Weights of a small mixture-of-experts language model, trained from scratch on English Wikipedia.
Experts: 256 experts in each of 12 layers, 48 squared ReLU neurons an expert, 6 picks a token, a softmax router, a shared expert of 128 neurons.
Training: a variant of Adam for the experts, 1088M tokens, 8567 steps.
Below are experts of layer 3 (counted from 0) of a mixture-of-experts language model. Rows are named up (a neuron's input weights, with its number) and show model dimensions 0-159. Each number is 128 + 24 x the weight over its row's rms, rounded and kept within 0 to 255. Numbers have three digits each.
Before each expert's rows: a language model's description of what the expert responds to. This comes from a sample of Wikipedia text that the model never trained on.

# expert 25
Head nouns after the or an adjective naming classes of things, often media or places (songs, films, singles, rivers, roads, buildings).
up0:115136111110149055071114147099126114168093142087099077081153139107122150143110108119133112144142121143122179128157130135150111127132150138126158134141103155078109133153123114127147112105115122119129131114129088158170114112131125118087097128147084144120087126121125125136122125070097155142132084133144146197122123082134092128142164123119158120128146099117128127163102101128084166141149095135116146150095105137197130123114136134148107112098120104140166142149130156138141133132143154
up1:128137164122137137127152128123127190131163128143098097106148085115134120103082100125134118129180098143133111142125138093136129097166127150100111104077135099132117159083110117120150131102167170101106157144076172125168092151143167118125148150125175134142114163096116145115111182120127094100124076101142153129127128125092119127152133095128148134124135154121124104106116127075160139103098122095143112121118095108136122145140189134118136124165108147132171133106135161094103128119137125
up2:170138141182083164149126123178128159144178106127141099128127126160149068125118143162160146157108107117121137127165124123138170151139135087129122142126142142114091144159132123096101054079139109113102150107132095132119163137131122126142168162098146101141148151133105117144170116141076120167120115132135132097147113132131095151129094142119118134141085145155129152129126142114134134128104148150131117187150066140182128104139125116136106094138127106081104102117126123129083121124120160
up3:145115128125057148083126122135111123135087114136120144129078145125162158117127127118117126135186112099136172135148141091134089182132151103142109136151116103117117109123113125189110152136091109131142129082116151106123117097154123099119159121157135137077150065157154107111136116151110081120118151136129128145122099104129120106073151071113109128110112091124142095124164097135130081138122128152139132100158147122134102120125092127106157137134127112127123131127102112123136122152121131
up4:106127062119163137156145123128165130124176123156135180110114128118119125122137102149137097180125117118111137130110155130136168143086099175166120169107110133130087125098092140117109130119141112102177175109190103148107138171133156080101156119111132158138096143150101123138121101173114128118158162135099098107126152141151151132129153171136148117129095115137119128124120184151144112143175150100115161087128102185163113103146128112132156130144133115108134132118138124120143128143133116
up5:112158145128142103130122117096125092093116104158118123114128165113129129129109120118165099110101165086155110121059133130160123146131098104133088187117131132100129154125123108076078161142130121120145142129133105195139122158126128148138077144051153132138140135128084119135145142127163146132154153149127121115138099119159146079135158164166166167154123073150129188157125090085132137089211124101116105122108084133125113143136133125159125121109139162137122121150095099160124128151124118
up6:103126153101147082179140137107143125151154123178116110158128123131125105143137144167154159136141096091129137136121109116126107180139143112118110117086132146142142111118128146091108117129116120095115172097130113126199116090096105111119116123106150124154112110112147096076151119086123119097139117137134104170111142108173114130141130156108146168132141148157118179127146174147124110123112163158119096133101108097126119153136103131131095108120137086120156137139134124144135104152155086
up7:106108143102132116129183157113093131165173169110110144141132086135107153173143151112095155112151147163136102129112097115131107077158168110131155141120161154124186115113140130134105172169146131133131125140091172108130138143125141135172059117118132144128140092116139167114100112100104098131106142091107121131146106161147132126103164064137111171137165147150145139146112090083152152101177152110134121167144140134119106120084146139144145111106122146164133158120121143094104133140133118
up8:119105116125161119173114123105133123110136132128095194141116111127117149114077136138169122145074122139132141121164153124126147145116136120155148116116150098155131145137137099088149153155136121126167121156130139142131110153133150137118138149097121093167097145114118113130162149113149123068102099084184130117173090119167108136106150127097121112124136133098134160110146133158132113122097112117186082092146143091097171112140139102142110072144130111121096131125075115097101113132109130
up9:112109136110109139157134091135107128120143096187145219124124117158115156127134115135117161142131150090113098127085116090125136137161130148152108137125161100141115113122120130118118175148156114155125112180144139111139115153127129103117133146112158116173169117133115123141135125129147142141131106137127092126172133149103124150088117143123091113146108100113110147092107092155200108154172109138115140073115134161111122140118135121139136123161138160143133130110087123125113126123153110
up10:089115148112129092099108123099129165106145145113126097113085155130141118148132147113140145160084136158156149132097135157138107126068126119097128156159098118127148172107121072145136126144114125161135112153101177110152118107108132145101130139136110102119163123107114120116109120140115104154140130143108096118137127106112095107141093084131172125143132154163122128128130168126138150104069105103144156141122135101136089140123152129141137130122110119120085066136121163116120115134156135
up11:099117141105125099102102143110133104111150157162126136120114146066099080152145105113116089170133073183119146117152128143130094096160126115127109077114109095152112152114113113170093144143131114165110088168111138152148094143101118094112128154131098112089114152119117116139127138068137093107091108076153108135109130118167107095096131134096117123147138148109147129116123137146103141140125135150124127141110083157112161150121158155121133127139139101134138078155136181096145114147110136
up12:103134133125099128098136172125116094113141102163126191069081125119118128153129129136179122165122117121069120079163149087133183113128153102146161137150139093161127153106127121107127148112120089171100133166107184089137148156113118140123117181115103160110116145134077152136143117091111093128161128138105091106111157150110122117142121127134110080104106163121131120106112103106151107140170152097122147131136138136138112161102128114118116125081158122148105127130132104113091122127136123

# expert 63
Table header words, list dashes and spaces in tables and navigation lists, such as Notes, Description, Succeeded, and - before list items.
up0:130109118174137102100100145119147104139123126135133122051110140136135131148120083129094123109149082172143171130127115113152147139150128154135139122129115146155093142111083141108142108134131127147095146138144095143130133135099127125128089096117105137132078163130098153088135129113135169141094100152125128158117112065135087109147139076106157150156152136125130155141104138122112136149138114116127135157093059130155156131119127149148098108101102092133117105149159160123137130099102139
up1:153118137135110131140148107180102160143122088143129128139098156167135137154084123148127117115148111116136172123113117119098179122125150137106146107102111115142105163128142093136114143128176109159109120139109141112154075147142154139128138136146154121105140144126127135159122155116117101142149076141146130148132165127129139136151117138141163138139098136141128123097100154100101142103156115127132101099093102112111135121121136088157156098138066154096119094117133135129123120157135098
up2:158135137184102152122138118169113191128160109115075074080159162133136103152159143162167146162105142105144150101166159130128146161126139136142086159114112075143110111146181142096102088114116131103099145126134136137135120140140122143137147157122135141162132122130129139131138150150134132156144124126147134119190114126087136147113109140121173117142115169163147131137112121117149106107107139133139106166142121121164130120137121130117144134132152115094101102084130132094086142110121132
up3:175102132127081146133130114157102125155139091161125121129097140107144185158106172119154124117177083101109151165131122120131111156149161144165139123100116133102142153119123159194073072154119095134102174139115157097163129121148113085117107134141143115091134098150129124113127141165095107116110131096136075122065093092127115136092140136118094144147104112112147107124141117143113121152122120146130123131119128106133129131135121146096136135141086122150126103121109102096131096105098130
up4:116147121123146077185104132128163164123129112149140191139154133162095093119150118161099094136149148122125107126124150147125126130106122132142145200098118145166079147107100136126162149081152117118151143074123087145104167133127157099135159129126154153139129143126114139119144120153149142127138130107096127100104134123157117107132177115155156138127166102158108133161123154150113121099167147115121133090087135152093100141148129124104139151114145127114118158150110122136161130146178140
up5:109145156153131086084087118105144081111120127092104122139141162120139115105118121111122112122112163125139097117099184151139138146112110131108116146105129111150144176079138104058104121112113102118125145150164132176146117164125081146139107128093141094130109187097101140109119138106128137112137115137137140099127122103137119098133148151155153173139143118125129198151150118121113124117188157147112123150122101108156159132156112125114120138089105143150119081167120121123110116144126125
up6:103114170120116097128131138091160121155141149141083135137109120153104158173142146157172133116127094109107109137121073113146123143172100119127132101095153161142101107147098145095140131155117163095142121125123093142197128088124111105140121129117150125146108107107149101078136128101160117138138119139175095173157156113158123122098131105106154172124127142176099156123140183168164122106139172156098115122116101101122106147104122093118096129111145133097118112149138132150133131136172057
up7:091107151088130127081173107154127109136144137144095149162107095133117129176164092109095140109152101100126101109127083095130102057123151116106126111131154109099121142109109103109109146174146119167116142153140137124143121128147137128100107129135104145122162129136123167105077129113148090125116117122111097110099110144134141097097150121123104129103145170160132122120140151133115139138201151162139115140096134135122126167086150145136152115151132168130094151149132108140131095135093085
up8:121146110194121124127097112119153099100146134119134197096162135119142140110076147142116143127102138133151142155143143114122125163121160090180131109116132118161074129174187075102088161134089133155163134138157136171137125181125125091158139130101082091132122164158105133160159164111135130079119126084188112101152110120164120131118113118114141106107123127115139163128115151163121136120110102106143111151161135094159159106148110142124128104159121112097108132126161098119074121102115120
up9:153132158087140130115147126131117168115143132163154173132110122156135164117143167150140166140150165133132139070124145098120094137171131148132129133134136117111094103114132130142108127145152099141134118147105140104134142117153116112127114149114164113161135103123120152105125100157160139125111114085096113111146113137058146150107114116112075097132099107126107110118080110141193078107136151161153139104132157117120095135139120099131153105125149132129118155116082107109114108169137126
up10:083147127105149088131120166092117169170121124129108144158122125108129143139150150116151127122132118159150146128096137165152149105109178121047112122133108110162164156087107120152131158108113119146127076141103126114186118124154104118124106179124109099103138140146120123086093116110139120154164125137106088118105115108119090110135148105144160139119122159103124113136130144161115121124113121132138159077080106074118119139145141147123159190118127132103104107170149147106133086171161093
up11:117117088135141136112116137153138104132164127134125090162112189107154126113144145121109101127116142146120157169138156106129132131126131139153126125112122142144112149107159075078129139128162127139135091158106131144141103165079118136100098136162119111086147147132128122116146103079139106169140106148171122134113102103162122112151127163130118146129140185115148158128103142117115161137133139173125129128113133131113155122155120105131145136146139108119150105130164184125155145114109133
up12:107135107135142136129169144132179142108165118128103124078099092121156149129122116124121119174181096185058129091124137102151123131127154113137142141136181127148103131134137134126100152153156110156141144160119135128123122127111112143154150190109090142101129130118074142145114134118128152140152193122129082121135145128114095114152122152110135055078116126102150151115111114111137106148140118129115149088135124114113121123146129145123118142117135128150133141092140092104099147120164138

# expert 20
Plural endings and plural nouns closing a phrase, often before commas or periods, such as kingdoms, campuses, leagues, systems.
up0:104122119125117107106101144115134086168108111140108097094119123121121139161130082117128127116128076110114195128130118159129087132114165102102120120108116132156106142095119147106135099141110108137123161144113083111144125090115112135094097091133114132151136135108143176095105118096115189113093117145141120211120111069154111117088132123122152121117147144111121146118130122152080137148102076097099123154099081139159138113119152127153122107118101138132112119138131135120146130101134156
up1:110163202115115141134129149142130152131147079154095150076183134146141162130077109137127129131177112134141148144148119160122154123118108132098132061099162172141124167132118141132163112101150156108107128129113147141133111160151146103127114151135142110121150182101129150127093161112149101135150080097155130133129141155129119103180106104117120119140124138153145134121085133100121106132148117123096111110122127135137121102138192125143161128127097151122130137104149188120118172136109110
up2:156163120179112130145151130166110141117160120126118067108179108155134100120125133178144117154140115130144124105174126146120165136120131115135099126110139121138112121163143137098139066107126137078083135127146140157128132117103131120177169109145141140151096132109130127141150124132131078132129089105180141107145129108142108123134118127113128132154159127145152116180130097100121163153107161103164098168120101121145115099135122108084116112148146102100129121114127126140088086148159151
up3:176100144135094211112139114169122110150120095129118162115110124158157171132087139086128102128138147157106165157116146119170113125131186132191162110128159142081164154116134126147104119165112110146103153111125163136130103126142115116114096114117142130109151124170113140084113121093168112090138125123137072156113120128134112119124164097143145139111118121106183118163096111122122107161111111128129128087155118159122145157121125169127147113135107130114169117080127125096112133137113129
up4:082113102106137113163159122100179115086157136141155156146126144133109120088145136157093109143164133109100127107133192134129135169141130143137153149088160106149094127087108159091154146137121110111124118133150096151121137148119155134155149108143133127124118137137117136160116112194102150126146139137088106132125128145129137138095109152119199083103146104156123108110130112109146111113139170101139120143073136137141162093152120124138145139121131068110142120121142146149152146125160147
up5:127177118128145108117053109108115141143115122139126094085130132151136127107145132120114119116154151137150113080102149176125093111121136123099141153140143134142133157088147087111075114118131140123115177103150121166159128166178119141150100131061144073122126130078066140156150144151115110146119159128181153073121114112116108109130130151137159151167129077131123141129142065106133099132149116115123113133096129115155114103150115101135127136085113142130132110142095099145097129150132160
up6:146094170088133115164130139102141139112170089180080142139127113163135144170102124152188154131105121130113132132135089119177112149159123119135114106090120169122129103129125155142125142103168124081125167077116087125154135103080119085131106111115146148170107117100150105074129148116131150142123116142145126122097132152159096134114148151117161118154102159162113186125101159173141127123103135116101116114147108113136140127129106092161098145097143165136137167128150129127122129134162091
up7:108100134106126145113186145143157124121184162140155140126169091102118122153139136106094147141177128152106096142138098102122138088175150114115133132121174143094151124159145118094120123181139108135140123181121146149119134113131124128076082097128154156111142128148102135072124123167131100133109153109095132116116119159151127143119168113129115170097170160172120120193110104073112126124196172130114131136137104139140096106108141118112153076124133159119099121120153137126118142114123083
up8:086109143138130108121107130110135126083158132155137158105106144169137125112089157148140098103086098160140143144139132102138122151110153107128096133103135119157067150147137071084102174142122101172153131125180137112122096178163124146130143123114138116189108167130080128135173156104155132051116141109157131094129090143132114161115139136090103130108115141123141179093125152126149129119118119096153138135137136118140130104145109101136098120179118122108122134124123067150102103097111085
up9:149076117124136133129142095129143147102141124125150190156120092124146149129121160128119150130121127109120065130135132104129134158192130165155122173150131147120133143122134134116112097157167120138110100155128116115150132138133133082115163161121145119127143101138112118143122139131165138138073101074129127111172115147117148146087106121105113125155160115081126153106110108145171088129119116133144166114142129146099102136131127136110129128157148142138153123100096120145099125141146162
up10:107097096102153106109154107102131159116145145115131128124118128093128166141146192106134148158083149129127144146118136164134133118082145122123115092122098116156160139128123117142122152116092125155113078170114128122142116162148107143132140137179075097132153134118129149140123115146119101176132100126097095125123114159113145137132117126164143127154128180159135136118122114131117163120109144083130173137111109103101130161122184127144140157102094152077143098146124147105139103126179091
up11:103117116118148105122095161135121121115129110145100126131089108106136105154117156122134105116122136166113143118144177107135123104149128111116132136148127172144131168092137100163163190153157087136114090132128115124132109128129127131102123152109116109113111148123156106157141102155153069145103119099154128075092090130176110129103123135108132162129140133100141123115130103117148151148130145138138133108128110123158145143143115157145143123122150066125162097138079175078136129163135121
up12:111130138133154103102132183134171145126129126187131181089098098134150127154146138120167129150127099137088143120135131132156116112122181110134156122106165149132130107093140121120116129115160097145105131152162115113161105145113088152127143167113115128155087121102075155114154133138123099105169150123157120103111154136116109137140091131112123097101143119115137119122121087111120099134128094100139124075146137107138127112105105093125109140101151137156130124134068110102098161127116168

# expert 51
General nouns after the or a in expository or technical text, such as species, population, country, values, before of or is.
up0:116126154111171114133152160115148096135114109113119096093127101098144176132109086107126106123114126134117161113139109139129135119094136156125134111130111122120104136104105106094139118117082108143131157154125081178198162116126147119096123103145128134142107169106149114152079129106141129123107103162126132208141121082124084111106164122110152131131148149146118123159087080136116172166152125094132149165119110116200132106147118121135109139056131108127164126152155143092143167103148168
up1:127146118087144151130123119170133170127137085152093096146156090149147118156119128134137108132137092137128121140116092162146089103105097132147161113086157135141131133137125100154152152111155159126158109145105153116152094185157158130140163173116159100093098177136121116104098140114121081110118123127162167151143115111167134115139115110124122116127113136147137129097127113067146112104163146127144128115103052143122163136139139123132127132142093147135138124094111123124127124122101132
up2:154139124146128169124131132141103187106138114148097056120140112146118112202154120149154136169176123106156148111138139173109125151118131124157110132104145159152132116182140143104103086113122116109081177140105117163080130145135154148165149121131114116155139136114121139109137149137145141108107075102183146176094096093146097110118105132128161131138137115146147152167124123127101146136069119108124167174116106137183131116157128133106105140135148116136110127119114175144101105141147145
up3:150104125136102124133114140145088120108104145150153117105133106116165174123125127103130144107103089108116123147147092112133068140171139113133128181118148133076169120139114138169098144133130107118151122137116135082159147114107149120106129129172138150092168121161131121135134151133097092110119110140121135138109110154140114102074159092113115163153109143152104105108155108151137143106133164138134119109141126128101117150121092137126164161145098149122155122120163141127144113108122126
up4:108126068165144142161177140129102128127156133133147149114095157140136117112129114141121085141158157096109138119115136123150171140110109148171134142141099140138112109145097147127132136104182135100157164092152070130081164158130176085131149087118159170125114121132152162130109126172120119124143126063083145119122124119158142106113147162150160122117142116181120093149102166178130098143124162128150123101124143159178080108144137122097124109110148121127138156130156142121166153186131104
up5:136131131116148112114119112100175121103120109125121132066164130101133142139142099123114099160108158129146093061099140134119145131126082119103115122089123125092175155096121111059103129146118173137142141113132119148139140137136098181102121129093122098146117150135094125143122120140117123159129144124129129094130162142138112109157120137149170176152141097113115161126114104089117132122161120108164124127142122143136126134152142135105125166091126179149100110164116116081098126125147132
up6:121126179086138113163130148097117107156125157152071120156129112142091137162118102176128141139132110098131156101104108117164098157135113132125144123142136170147167132125130153104129158148114138133139194104110093124153130114080133094122129085092144158155125130094171113068141144120167153117127125134193121163127125095158099091129142108124181159133113146151131169147165146154158112117131124172074126080113100112098114154125109096141124117147133090136093125129127173132122135105143109
up7:070127148111119134127137148142101160147108141146108189137158085139130122122107117132090140147150087147105112102154115087123135057145144160096142125129133147106137163096103112110100152171139131169130138134122164106097116107131135179102107128140119122150125118122137149095081088067123100103137140108132133107097123133171103116100150106141108145105163154159132095133149137092126126132174140124142106108104116135139106154076174144119124125145129137131124172150131150117140104125089141
up8:099114141133132119140105126144158108091112137121174181110108176138144161125110184153123132158080113145135165136170095109127121128160135142123117144141119139137072138143129094084110155144106097144161126160161139149136106185099154136138118139117128055131144126140117123125165155128127157070143136119164130088172122155125118091065125103107131113092097137123126178129133131170115146132121133110136102101136136073116133080131080106128132106178115117085125153127134092125080130116126141
up9:144112132106130132108140088138126143133161086149130146127142100137122124133162141109119162156110130124128078126118156102130146142174127101150090152119163116136121124143159148112123143145135117117135131144109123091150124147151123132126153155099136101149176105122101138136130109152176133155104128130153126125157122138114125151103119128115118102170098112119109117109122101137180094129144126153155151119138124168089091125131089106116122159123141157135169134096121092120112093138149119
up10:106073157071121063138127145085187131137151136089151142149142131159139208118142139101123084137120145158127158131117151135143109144092134152113154146121115096110156145117103135161154170120125121166133074099137106143120102155129106096120148163122113124106145101115093091113114125143098123115135144124090109089108170143120117081126107139141145116148125141157106120139108120142109160125127093121114157138110147069123103156124118129146145140138138177119103079128170147125136112142152145
up11:136117085111141114099110143124097113114130149095108128139112140132117115115120154131128108149135115193111137141145122140126126123093142125147079115151093139186074146116130134161108155147098150140065123175100129152133121149086146163143111144163089106113101141112133104135157112118156123089132086124201090117149101082144121125134148126148119114110139169126136119113144126096134119136096136131162127122071136109103168161141173117102126137133106105121124100150095145110143150141100095
up12:104119085154127124121147125120163117121142135149139154073084118127157158156129133128118132135149149115087147092150110103163156127111158120156150125138156117156124120098133133115106135138140098154135161134177122102161106145131111164124117209140123147111092122125083164151111079142134113147163141119110123093084169127110109101129127122128140119099115107064127113115156080085117098129099101158148115076155130109140111122118118130056084127136123141154144113126122102125094099130147139

# expert 62
Two-digit pieces of longer numbers in years, coordinates, ISBNs, model numbers and table figures, such as 19 in 1937, 11 in 115.
up0:111117161170130118110147138128127100125117140133123090136125102105117137170138122085107110110148127169135185110153152118144145167131153117144129135126112129154073131129114128086172105117117112116140120138126103166119106152101112122146120143134099137127110149150128124151101194081113166126106117134126104166129127082142092114146139127131148136159166141151138153161103116142124159137150092119127116157152091144155143110100124155144155107063115096156156108144136132148112204130149149
up1:133126159107110123099130131138134127162180103154130108103144122108143157109108129123136073129165085143110151139110128119108123115130170145100130116097115115114113144111103106106164182103162151100091138149067142134157101150126171132126140158135116126099113145147130111152151169095156101141145103111126106112141173151181113082178156100087120140120136133117101135101129118065138125129157087136163103120075095180130114124148162114162144116135095148145144154109152140128157090115114127
up2:186145154170114164118167123171149152120163113145106100089135119147117082103114121148155098173120118123141134097162151166130118139097145129147102087125128088117091117172148121127143094154135148117100141126119128157105161179151153126155132112107158132150119113168120141156107168137103143151159122131142110172125113106153104174136095126145153158142139159146148125172132111124128157105102118111148101159189068129153172146141144115082151114106171151112129146111113098124089134096144136
up3:185128099121108175129096123160129132126116100117103137100128109136133158129079099068125126129145109119126186176134098121147121132166155133159157112116143110074135145122137110177085144183131071138117161108135137086149128120119086103130131120144167142133151090142137156127127159112111123093116131134118104124089100101175101143132140117114130144148078118127134136123162093140107078139130140140133110130135093139130111137127084135139116109149107123118156116126112192121136117111084124
up4:085096122090149100150114159144151120107155096116124172116121107154121134107106122160121082120137128135114143131116137159136114124082104148152138150103102168114072119076100095091142079080128144115132180131161095147138169118120186122144168117130146115124119139132117125126143121196124127142139155153094134151122164114138138112078176150141167101122134087148109129131132112142098138144121117101146136096088113167131128109192116113109119169090139121102115124145162110107176151132153134
up5:143184124176129124131062122162121123103094102139102149101156113131158111113102142129138139125120177086140143125099158160130126127115079152137131117152151129154146119100148117076059094144131132144135163141190130143117126139141142127110131121101169108152125114111106151169130135161120116117135111140101138098124134103148116107093144160174138128164144118134125143143146116118134110114152125130103100135156114105138167120153116077123140113148103154156145112143091141125106168127126146
up6:119120165126107117145194143114134118117153103137094107151133120119097117156138113161125120111115078152135155087122115122148125176146121130126117119089106115108118116168124116101078106163118132091145148118130118141154088138086113121128136116112133139160077134102157099085134113116144103119119129119169077160109133074143128153164153146093154164147151150153133167159174136183153115122087152159116130121121090117105123102138088098126106162096083120153156129130111154162117139134134084
up7:098105134123125131079155130147095136166131135130122158140162084120132135152131123109124158133157087131121118133118087091122134084187136131128140126101144146111138159111132128137135134161156149179126121152122156105113101131117123143129111086123176145070150133120133171058101087144129087134113123117090122133100144149146119162143164094165120163124169139120116125140137140059132123131163170131127112147130081112126099147102155124154169119121111145132113174124139174117126121101118090
up8:136164107161113129133116130149141110112154151120142187108163117132144176145116173150152143098153094150134146173127138091117132139150134125166126141096164144157139116130164097086099143143124109131157132140153154138143120187122130124138129132113132089163111146121126108133160188102157133048132087092169138099168133117153135121104137091071157107118100122123126157093135113157162097159116100126132109131143140096118141099147084130127120113162136086130116136128108090127102126134116111
up9:154112136132120122122158134121112156119136088153161162120155151139124125103104148145101165143109115143114098073128110080151132183164117098163077151111136114123104135135138154142120102157154103130146119132116108113111112120138146134167122147109118124149147084150126133122089148143183124133141128083143097112140133113082131108099099092083125124155147130127144138130132113128166090132139150188120169136157139137170162117128098126102177099147117109125128145099110090126108117167101096
up10:102124127109157114123146123093122163142103091098118109139092094109124135135096130118138068115107137173119129142104119139134137129094133138077141140105122089105132172073129132127127136101138139108114065161121105088136119105129128120132142143135125132142139144146126122091128106143118127143122113164100118137101150093108102113124091138157169137129156157183129124128133184174121137096087129133130133131121121115159101169104190172110148144095125144130108082138135152105113127138147111
up11:114117111149131111136147133139142106126158169122103135114140122093181113171163122104079077143158128165115153158158153133143155148125150110155149122114107159107112154116143101110156128138136124108129107125114129126154125187110074098153122109124088128103118128128112133144156162066161113149157093112151102133117116114213098143090154142118136140134144109112142151086094137128119165169166114134116130131130102154114149171124138142122109144115143111114140108140109129191126128143138124
up12:122080140125131124144155168136149161114155136159144140068090100110147151164144137109119099176139125119103134128147152099139160124135126115159151111121145147131114111118146141121119158141138112155116140164148148110123117131111140167140146165138116134114128129137062120137145104140126116125124139099147093116099147138133123094121116145098129094072152133109137121132099117118117107129165097141159132091122086132144081110094131132100090116111111142170126114123115074112110148098114095

# expert 16
Group nouns and nationality adjectives or their suffixes, such as American, Muslims, immigrants, -ians, -ist, century, mostly after of or in.
up0:138104165107160109111115158135151107136138130112132120102146154137134124151117119137099098081093158128081209108150171124137117134128152123139164161133145137123164128123114139112119144145116116118112116095153092156134121116078110118071113106120114171142122133145101138111126125114126156123101122125096124166142114087134126118142144121098130106145165122130124129156120154129120165155134134082143128160110068133145138119117114127164126118126106101131105101144145173111145123103167194
up1:111093146108104136127104131148139148141128101139119136125158132147114162138084126130138099157130118096125140152148132165125140135099139111109158055108127132146106148128128122134117165126161142133085132152082115155125088127174129129114110140144138096092131154107094138115131153092141116140134075118117092097109119161156109104112149138100144116137132123100146144128141146069109149129141134113113162094097136164113155105122150121169113136081085141113105126099079137146115101169133137
up2:142109146149113163109116090147119138139120087110125106093148124137115065141082137122125096174103130100141121106128177154132194118134147108121086156141143064112137115147164164093148107096122127118113136105100117168189159138140121179142141128068153137130110117125115100153124126117115168130104137115148147121165112136121115155132139129118145171162114103106131111161148120109145119178120157110141124160120114116136186112124116128105114098107160088092130113109133116161070094113099117
up3:169135113142121159093145123176119134143135136153082138094120129113138085144133127123133118125163079142144127159157105135122115139153134121172137084110107160090111113121095132149148129126109091103102153133139138156114140126141112084088144112136147134133126125138140169130144131148146093103112135124117132123083108112168099110088182131145108159154086132112138107165100115155126092149099112152169112125165145181141133154131110140098129157123131172119133146139118141136148138119080084
up4:111117103161122098164122126120166126130163107144137163122125111175099124081159154161115114110182135073114133106109147144161136128137125148155127157112148150132086132088107116109113132059133109103152139106165122120122136131121199092159155083155102138148105172138075169131113140143163131137150129140099136134128116110115111131137112164139154126139125134138111093145098107137129089117172149084127101115090132146173112116140119116121126143129146145127143150134138114158149132137177145
up5:108134124129140125128093122097136105087097144126097128097117131133138140119104115111109105141129115100139112077092170160124138123131086118115121134127111136113134137126181122082128139176130120122134171121168134178166101171153109181158106131068140103115087142106073154167155115151146154138130152144146127097133103130154111135129142171137145172134123055097137161135149103117124147129184096118107079146114125094157133142132120134143102106102129125116088096153113112145102101105162129
up6:132116168088117102135128107094181118163195140125139123126148101167142147146098133161167153114112119158129139108161127131157126181168097112146134144106116143118151100141122143114136139147106125087123162107144099134106144144076130110135149136098172163173115128093153089090112132115113125119113127115144074117130140138154101129128122150106135161125115148165107137134108147141175122136076143126098128140146085120142100112112125118142102149067099137106114146147141146106125126139171099
up7:122144141085141148120164157130109144124122131122111160138143047127099116118135107129062152145142136125092125120142115084115119064162170134108136138153141093127141142111093106118138148167124137151147161162108142107108110102142156127095093100121123121098119110132129191092116102143104079111128154110116159139090135133131138125087150077136121150119157168143142093131135080072150144146178132142142127122107148103112098168108164124149165084173097176158139157142109120086130136160148118
up8:130124121142156107139094126099126144107107112153111167133124132145152161106100153148131120146104108158147159122166124135129099156122176099152104062128114099150056161134136067104124153150116114140150150142150148140138089123163157145143151118139129084159132146143108108127167119140137118068096101109153117113134132163174095120106143104058101105113151174152122148106152147152116134119109119077171111089128161095121134114143132145131124116153098115119149136126119078114113077150115119
up9:140101134144108136126148126135125118155171101155145168108151127149149090166144119147103191133114101126115094127109150114129135124189124141139130177140125135093125136095138111121130103172137103142149092135096131073101152131147114117085155160148135111125174102175120133143165103142150116139093120116169105094166131116116093105106118139118121097179080109110117138113103123147210102136132101135126156132145124161093119086132111118098135120151152151140127133106092099147112094140167179
up10:113125102096141131146144148105124155128117128126097113163111134130133137150128119081171119129141149157131152120112128145110120126105145112082110154159099118133161144089125137119153132139124142106141099124116108128131096107128123125116105137112112135130193135139136148086114122195109099141141123105127144073116126140132094121134100120103159095110142165129127102144122140161119123095122116104084167097101109116133139118109154141171128157134123142095117103131145142084145108178159114
up11:109072103106152111110114146119134075118119160101109133107123161067137119139138136102139090152108140139123146122145148159118163094136151122134160150125145137107141132097150133111119162124159102162116130152107148130136124160138138139113137126130093127100124177092137135120153113050174147133084096062170097104120130132157093141133162111114134146147166170106153132101105162122114177158128126105136121141099118115094142146137140158127130121144150128109123110163152182129153101095104108
up12:097114102132123136102174156108172140131148126159103153044087126126123160151094142118145103176158098112057117118134168108142133154150149100127154150104136120133121116120139131131133167151142077142145152154170142107128122144100163168106148184141104142142131132135106153154120106141119138109139144120127095099091138133131103115150107160111149085063161109115144120103122117109141106137154128109163131123120114128123140138115098138142108126137159127114147125131138092115118134101145138